config = dict(
    hidden_size=256,
    head_dim=128,
    init='normal',
    init_std_up=0.0214,
    lr_head=0.0103,
    warmup_steps=475,
)
Below are experts of layer 2 (counted from 0) of a mixture-of-experts language model. Rows are named router (the router's row for the expert), gate (a neuron's input weights, with its number), up (a neuron's input weights, with its number) and show model dimensions 0-255. Each number is 500 + 25 x the weight over its row's rms, rounded and kept within 0 to 999. Numbers have three digits each.
After each expert's rows: a language model's description of what the expert responds to; "mostly gets" lists some tokens that are sent to it at least half of the time. This comes from a sample of Wikipedia text that the model never trained on.

# expert 3
router:532490521522501460464477531549497538540527498483451458463486468494497518545548530523561525502513476446485500490510531465479525485492526471516521471493466494487496465557491520455512515506517461540501510528471483464470482485484494491517535491491466501501446525497520515494513498475563487526475459479491482480496467447490480498504483480512459518487497515482538471486516475487487488502482495456519504487518503498493480511511480531495524501512523452496531479498516503546497529497511536488496480466479502533502532518491505494531500489471496489548486494495478495493479483506522493466519552520510524477560536499528538504532488527495489531473483516529506517486488582505467498486476531531487453492501507468504511504492468514514565510470512497498503523520491516506519424503493516
gate1:533508512543483513528509479530516528535486484537496532485515511518558504484519494546506537515493464466483511495529489487453534495513539478504490531461457483508497534485477508520476465508483456478546521495433460507469498480533471480496524508495465516501538536514533501548495457437519493494515539463517504513508494537498533487466473531545509477461476490509493526519570495526506491490491535504506516498551471516496468489492497485499525469473478506459493485505506514510493487487501506474437497537507499481473471475488492527493511506491533491515487498520490504498532487535546432477470513511531552506496495444514513513522508497485499559475474492513509452483543489496482489504544487520518470469437482486485486501484491488498537503486504558481515492515519494479499481516505505
up1:486546477464509525515514505489510457508562494522548483455510545513488508518523487589498535473477549516499456549532498479501463530508501505533490508509462553494474496511530474501530464491501489485500506466478485490481465510486509482492541478503472478522507459502517520524489448496525417531493482524510508499523475511484515501469483490504478490508468498501456490468495492492531520517514493512510474491518492521509467455501514535530459491488500489466484493530448486487555482469525454495478511504500505498518511506474506507482527529520469476510542501462485519520477475542490469541523533483454482497489486490485504518500492490496484497524499470553555527519481481476477493465513520494520505514488507521494557473571518534523482465474488497491512502519488534514472522477494521
What it handles: Common adjectives, quantifiers and nouns right after the, a or in, such as public, many, same, early, city, year.
mostly gets: " many", " same", " public", " small", " much", " early"

# expert 61
router:513498483530494479412467494525521522556534485525459465484498502506480485522502511552476513488511458499448528486506531481491523498493528464519501503508514480480500508556513518436513535453510492508518505521479485488473475443456501474558539501474487539501465500502530529465523471492538508517487447484487499496483501492492503520493503531547460497514517494494533472480513478495503490504488485466497495514533453474483486517510473486514500467480517483504516533486517501539495545514495521478529497486522499522501462539476521513529507472491476479559476473513501515512472467508550489482507500512507515453536525507514510498491474505499480491515457523464525484494486513462497528494462526489450506489468450486508466520477472502523571527491533491496492530504484556500526453495515501
gate1:520507513507465515471460503528523532496515524536467486460506456491478502490510501522508517469482518504514512484516500495517522471492499483509528531470515496495469468518514498508548507418522554551533507521471485494520521493464516521495506483470493501523475545455498518521519488510499484483513511492468492511495514460510522477481497509509424485478563490492523470503526525494523535530487512464542478516518501494528496450489471477524523503430516473536519474507513513487533537479502514501525502471504530498456490459504514463511529530503518505507495512502484496492467483520528483463468487511478487442477510532532523501480496501543459449536433534495500476463545546529482458508487518495498523528496531507523522528486458488531500522459543471502489516543494476504514508498483495
up1:544519486526466478461512440491530477536497484483499468491502479470521496487533478494507496497459471493537500532537479480528562473535483460522565528498508489471483527474510511471471496500535490552485507517512528461493494485486487495490518489482479488555443511473502510484483493527493507499539497446522493491514515487478497492525522543526480507518468520487523505474506502477537460503499544448522488518493525495478489512502473499452510494527510503506544480427468535505512546523504486475512469503537497467451512564503488514483505495512496483519500459527523494528478526483478497480541472490522472447482487446496517510518505512498475493502472515490522481497472538501517465485480549508512474505475499520465524481469463470458458501473534494505497492465527495502502502527520547
What it handles: Ordinal and superlative words after the, his or The, such as first, second, most, largest, Best, own, and capitalized initial letters.
mostly gets: " Best", " most", " first", " largest", " own", " fifth"

# expert 56
router:506456499509512502472499539503471520508490501536531448457474511560480495511474499508507511461531482482471531491494504496487501483518549505522485503480459493486519520503504504501517557486471500530524476564496485520476513458515485487516558453484502484563504491525546521496531494502512493485513520532496488483468453475475485521508496501498454481486502501515505495502504499543525496507513462497508501470531479492513464476500480497478506510490559511485493427497501533529468544498526477480498492477469464537496501456458532512524460487481479490522493463494475498520469502478565471488505465531451507472525473496515508446511509516495492509468430492542508518495493547494448517499474478499469505483526495491535507532526528490538543468510520517466515496475531509474504486507510458
gate1:484479516485525514502494493500483532502514497492537494483515509524470475445481529483551494539547533476527535493464510515501539480487514481480499489492485511473523487538513482509505477486476524519511526503489565563515518499508463465512504479514479518472512514478459476442507500504542471464482508479514498516465503528478558559508533487505518525493528548513540554514541529543507503530496461520455521474523471444471467514495507497511463496504494526510477521504457483498485496536541488511503506520537503514518490490485505531516526510492482504513529486527447476490482495518472508529483480531441486501512450513492442501458485520485496489510464498503514541469539476539489521481496508520504531449515493475486475526504518499483513499528531549479462504518522506512482527491480550
up1:482468506490513475501500508488511522507515547551484515487479521487531484535482504487469498438506484522564504485498507504461511505521550509450445515488490580497505499474484506534516562531493492501510502512526546531507502501503509515521502465493490523485517477500548466481513517544522525480476506463503491502547502520469494488488501497505488492505480476530529508512489472489504531471512535530506521487458492535488521500495539527537478519548522537528517519482497483524525507475459457515538479550496532514480498512467463463503480479486523514489519535512517524471511509516465504443500497499523485541493496467507535448518532473494498477455519472463533462531480532477523484534500485533536494494500497527438494531509486507506510476501512556494508434521499489511520515525490472
What it handles: Title equals signs and the parenthesis after the repeated title name at an article's start, such as Jbala (, Balzan (1637, plus born.
mostly gets: " =", " Genus", " Born", "born", " mi", " Animalia"

# expert 16
router:491509513485484479472461508542501529526509493536520441458524494527485506531486554506487512500542478475468561517507544480518525541480529511518470499494488504468510488528487509489536528474479481516567497526491488514488464475487483511538531467476477467512440529475513539471553496466499494498465487485485491460500500510492511480485502496555473523488563529471474505513533483506489503500506481468486496489550486483524481501515451501510519487495507504477521463490509513535478534489541489499504518472504500521524508489489499536553483489469488507540476490477491517514483459488536484516484517556512530438511513535486530461500479529497453466532491512504535483481524516481453530518478506519502498513516481439524477545483502474495536518501519521528495493519527500486496479451492465
gate2:551483506511493495490506509486499516509530512481507474478519504573466456506522534452498533564539429475514482490471483487469538459479521515482527499480488497478509484514439492504450524477496478504464464518450513477486524473488528530455483461497490474513550512510531517509509480532498496507458486515512520495510529533507518481506460478505461491497453540506529533507473502544528536494527497501520565496537506482488510497498542498516485517459534507496519466504442539491502538449522509493513442533475439507483485514473509520550479488499484503486477477511482502507494471494487481478488454511452492518507444496505515469492489533513520503515511467506496487490500502514490505489496485525508469481509523521479526479471540504507508499450492492514526526461517523511512487476489482
up2:479528453522489503499536467509482490518489514524471534485487456488499533512456485495497463418521544510518526525472467519516490490514505472515488503502507510514520534493523484487510491516497512504500504479496484509524497528539505475508500523506538484462501439497469475486495549501514517473529474519496464512530501485487485462512527556476626468484529489500520482472505456510465455514487559486473463494478485477475518523542444486475509511526431507512490537516515506519457510508486468504547520469517480477524541505494500491506502488496492501481521496479500496472553462519511525526495508497555554464510522481513507533510534498459528506484479512487517470513479507520523515523514531485510524531496473483517477519518481515510515480523520517474496493520476492499508528513495478
What it handles: Mostly in or In before dates and places (opened in 2020, In 1724), plus than, through, including, and closing "),".
mostly gets: " In", " in", "),", "In", "',", " than"

# expert 37
router:473515500544502500487451493518504525541483506533503428476524501490535535490482520516496516488510502469458506507491506454472522509490537487502473511492473494491495483542469517494505501472486452510525497570474461483465480450512475445523554479498458498523478533495525508489527475512515508533505501520520479503485516501506505553476508509547479476464507565497473496494539484528486494519525466458483529502553493505492455475480498494494532477468526438443485472483503498525468538516540475494511500472504502525511515512490503481550502492476484507506522492484470505525509490460529491468522475534530540480528506525482493499478506518514501502525473520536537539476480528519462504526473511476433483475502483453549499514507488508478521538484480537495521509513504492499502473495498466
gate1:558522462505491486466471525536511503539525484496451491477477434452507520488510524513529510502457474469508476499535473490476500528499502483465528495522524489533502500491437523502532513487492517478443512538510531525558494456508502505524516523483499515526507485572509500511492508501492536484511462541456488502534422493487488511502501434493515532466526480515462489521496450477477500502474497493523521529502540485507516461489499488515547502516507499470505554537475487507534521497503509458515491473505513528562481482507487455493511495500494533503461518505498496479538457483460473478508506519510511522509492486492527510501560484447522497530487462500485500514510511510527513526526507478507502506510502451488484475525481481505505501445472511489532468490527496502498504538478484
up1:512496580525512510502488510488578548511513484532480531508493476525505504507503495524507517506511484506495522496470527486449485506497471449494514491464501479532468473548473515507492506508498504520516496476482512466524488502461526506526514466488487490542476488524527491482535506552531479495552510489494540497504471469520467457497466479499482484496494459517506491528486464470491472488480511487547479484484409506525458482497477533458492513479506484529529484506479497513459481500537561551506514477516543475503517507463523531516547492510512541481511533465523523519481505498503469485494477490522454529469502505489505503502474469503507521479530572474440515495496517512500546489504450541493505518496490535505491527521471508509476510456493518502466516521474476513481493510511522
What it handles: Of in award and office titles like Player of the Month or Professor of Economics, plus pipes and zeros in sports tables.
mostly gets: " RUS", " Team", " Prix", " Olympics", " Wales", "International"

# expert 32
router:486464472507477501475475537520534525543527517518516440482502500499510551545508541528519510481510502466496532506531516451509526497483547511527478467477463486503476509529459522494530499459494453526505488542464471481478516473477474467546527520472474490509487522513462515534544477515525508505511507509496516471475511482466485529496528498545465523522519527515495476528511470532471497523472444436478494463521450513520497501477443517530524477480556488538505498537494514521477574486525518489481509479504497541503467493483534511560513470473491491526493464461475494535484496501543497493507490513474508462539525516505476493496511533472502505523475536532523526492502500490480523524480506481478479503491474475533478503520492505514522518491495505508510500529499507498484480478469450
gate0:537443499528504501522471476455534488497497494516518471507506521481470514527506524488475518523553513481443473508488514512508477479443524469427530480480495480453492523533527494497514515481477487493472504518472498481507470475465497517518507476538510483447511439502503517506518488513494435484506448496464511506562509497487496517486449507500487486451479504511461510491482506505500487491488481531477504473512525505474445492499507493510511546491493504474519522516475497484477505476482513542505492459483511490496503527435488505491530549509484529536464505478506498497493514470523451518497502507488498445513452490477488457526474467525496496479533513538504515469477519487418528509528470536509514460496511495511552502515525490491510499493508509530488505494548467541490539492497535
up0:523448483471516471461519494507468489499482487520559523509477495511459508517486525466505531556498517518459485457487505537502496493527512466529507457466519490452463543467574516458512493508495510508437494499518517488519518524475552536482494498490482501423508519522489510511496513512493440413513408497478523509554549497484526504499518509467518511483462489510510497481517497523495471511446522481504484471464491455504498498505513520532552540528506500488490484509484487489513529493483537517494490509470508506512486484523504502482497487515496532518464473508511498490500458501515488508507496504456484466483510481464454464478465512485510504474478504520474518497469502499487503478468496491495449498542479511516535506473538500505510513538504490532497484509531512520504510514479499
What it handles: Digits inside years and seasons, such as 2013–14, 2007, 2025, plus opening parentheses and the words for, such, like, being.
mostly gets: " for", " such", " (\"", " (", " being", " like"

# expert 59
router:533504509514500474481475554511496496538530503549474475461514486498456469484483520544496531508531461468509533480503507475482531502474526455507496475499473464509482500557476519482517491524494503515528513513481507497490518462519472495521505449452461496520480504501500532482535502486523454505476492509496453485493513521487540542480522453524465475512532489487470483472502465499472508510476488504452507491514477480522489507491467487497490508500566471488487485472504502586482553478522485476512491475489487528506505494474493508534498508458499493528458519521450479452490522501482482511493504523482519486542508539485491488472519516498494527499435514512479474495477508494464529503482513444469494473480503441520505505518472515544538519505531553480489486497492500483529457503523442
gate0:507527497508488492497517489490529479510562517543488481478479477488489485512514546521507514516510521473472532508502506449511516536510491472458495465527497498509446456502517554522476489498519483457520466516504512532510490472472486493505504522491502504527495493520520521496488535491498528494472459463499480457472513499492486551491466470531484502497482482522530506534486511534458501524477509454480554453509521520480467518492504487463529529496536489461470481509529524538545526549502529506478551481482494522536523500486538449466512518529505480511498563484490459487520494497490471521497438508525544515480509541491482519506493543498515534493492487484478500481477521442479501465530495558501474481544514491541498482519479517523513526509530505523473477525510472455526456500475488
up0:494518497492453466521492490499490459490497479507511503484490468491523520501514525488496518491483499521510516480542500493498495457564541472471512521476530534494499502528488549451534520508533480505451483506493553479480507494493472488527485527471484505515487509490495514437499467478509500500468521519494435489499446479526503487437512510513503515485534486506490491507445502487497551509544506497512497497542484511498519515510508493505488545517537546536450513480504496526503463515533493481482554516507471482503527466496507498478471498459441458535502569483492558491482517487480505455529519492501494480509508505517500511486488479511435511545540548482521478494453521496507510496454485475462531492487480508479486523495463451503522482486497497522494476450545510500511478526487537
What it handles: Blank spaces and first digits in election-results and chart table cells after pipes, such as vote counts, swing figures, Candidate, None.
mostly gets: " None", " Candidate", " Notes", " KO", " Pts", " help"

# expert 20
router:513440523491479500461483519493460540523497537524509463462516456524481510469475524521508513506531488439488549490508515488489543483498544498504518477478498460484517489524452497505497539474484525540513503514507479527500490446490496485514573474492493455498477497521528545496547495505532497495469514498468501477480494492461490531489495494524485501451534527504515516487498473546479563509520503519495510449489480492493460504507447472515537496490559501515503456466491516527509542466525497521542495478513487553476468476459520508541512460467493527496514495539471513489492503502521492478520473530459483478506492512508499480493474523509478450494436539524517509480474531497471519534466509525473518485496489485503523536535526535511532487506492514489523505534518508506507482519489493
gate1:518519495496477498504527490506502527522492495507457458464475525507542494486511509520473496538469488494496472475499520512478511509464483525490509516548468522476536488492406512497485531472507520508501523543495468504507475520522469528530529486524460485506467520492487520514527534525487520464493490511482517468491508492471487496521467517508467480461505536501523518489453526489530489499501494526518514512504491502465463541487482546518451494493492524488508510473472530474449499533519492540517489513518495536445516475522520522476461498520542527480517478514464516484466504520506462473441486518484528502530474495462464483479482503510464478506473501545517468490547523487515564521536481497471450459446500526508497490548467500482508529479492485503486521558504453546483478500502504
up1:491495475433476511538581497492490482508470506464518502493506527475541508518501527518456468533499476526492517496523476512517530497539481530516491545504488493487472509524457536463483489464508533507486523519517487472466509526545495516497494473544489506489526519475467531502562505491521503473506479537512512435505565504479490502538488507496550518456499482528523524498512536505499484480528481518464498503478468499515509526529489441483509489478474544511469467469444511536469492509509484531514519502519484505516519464523490485510448532504509504458550476495499490473481509489481515479505522512515491513506537460489462449521496540566447501498483467470538483494492519497462495516501500487531482514528470509534511468493513528502515511490483498495451486510514483483532477521514514
What it handles: Colons after rank labels in taxonomy infoboxes, such as Phylum:, Class:, Order:, plus words like Genus, species, classification.
mostly gets: " Genus", " species", " Phylum", "Scientific", " Animalia", "Species"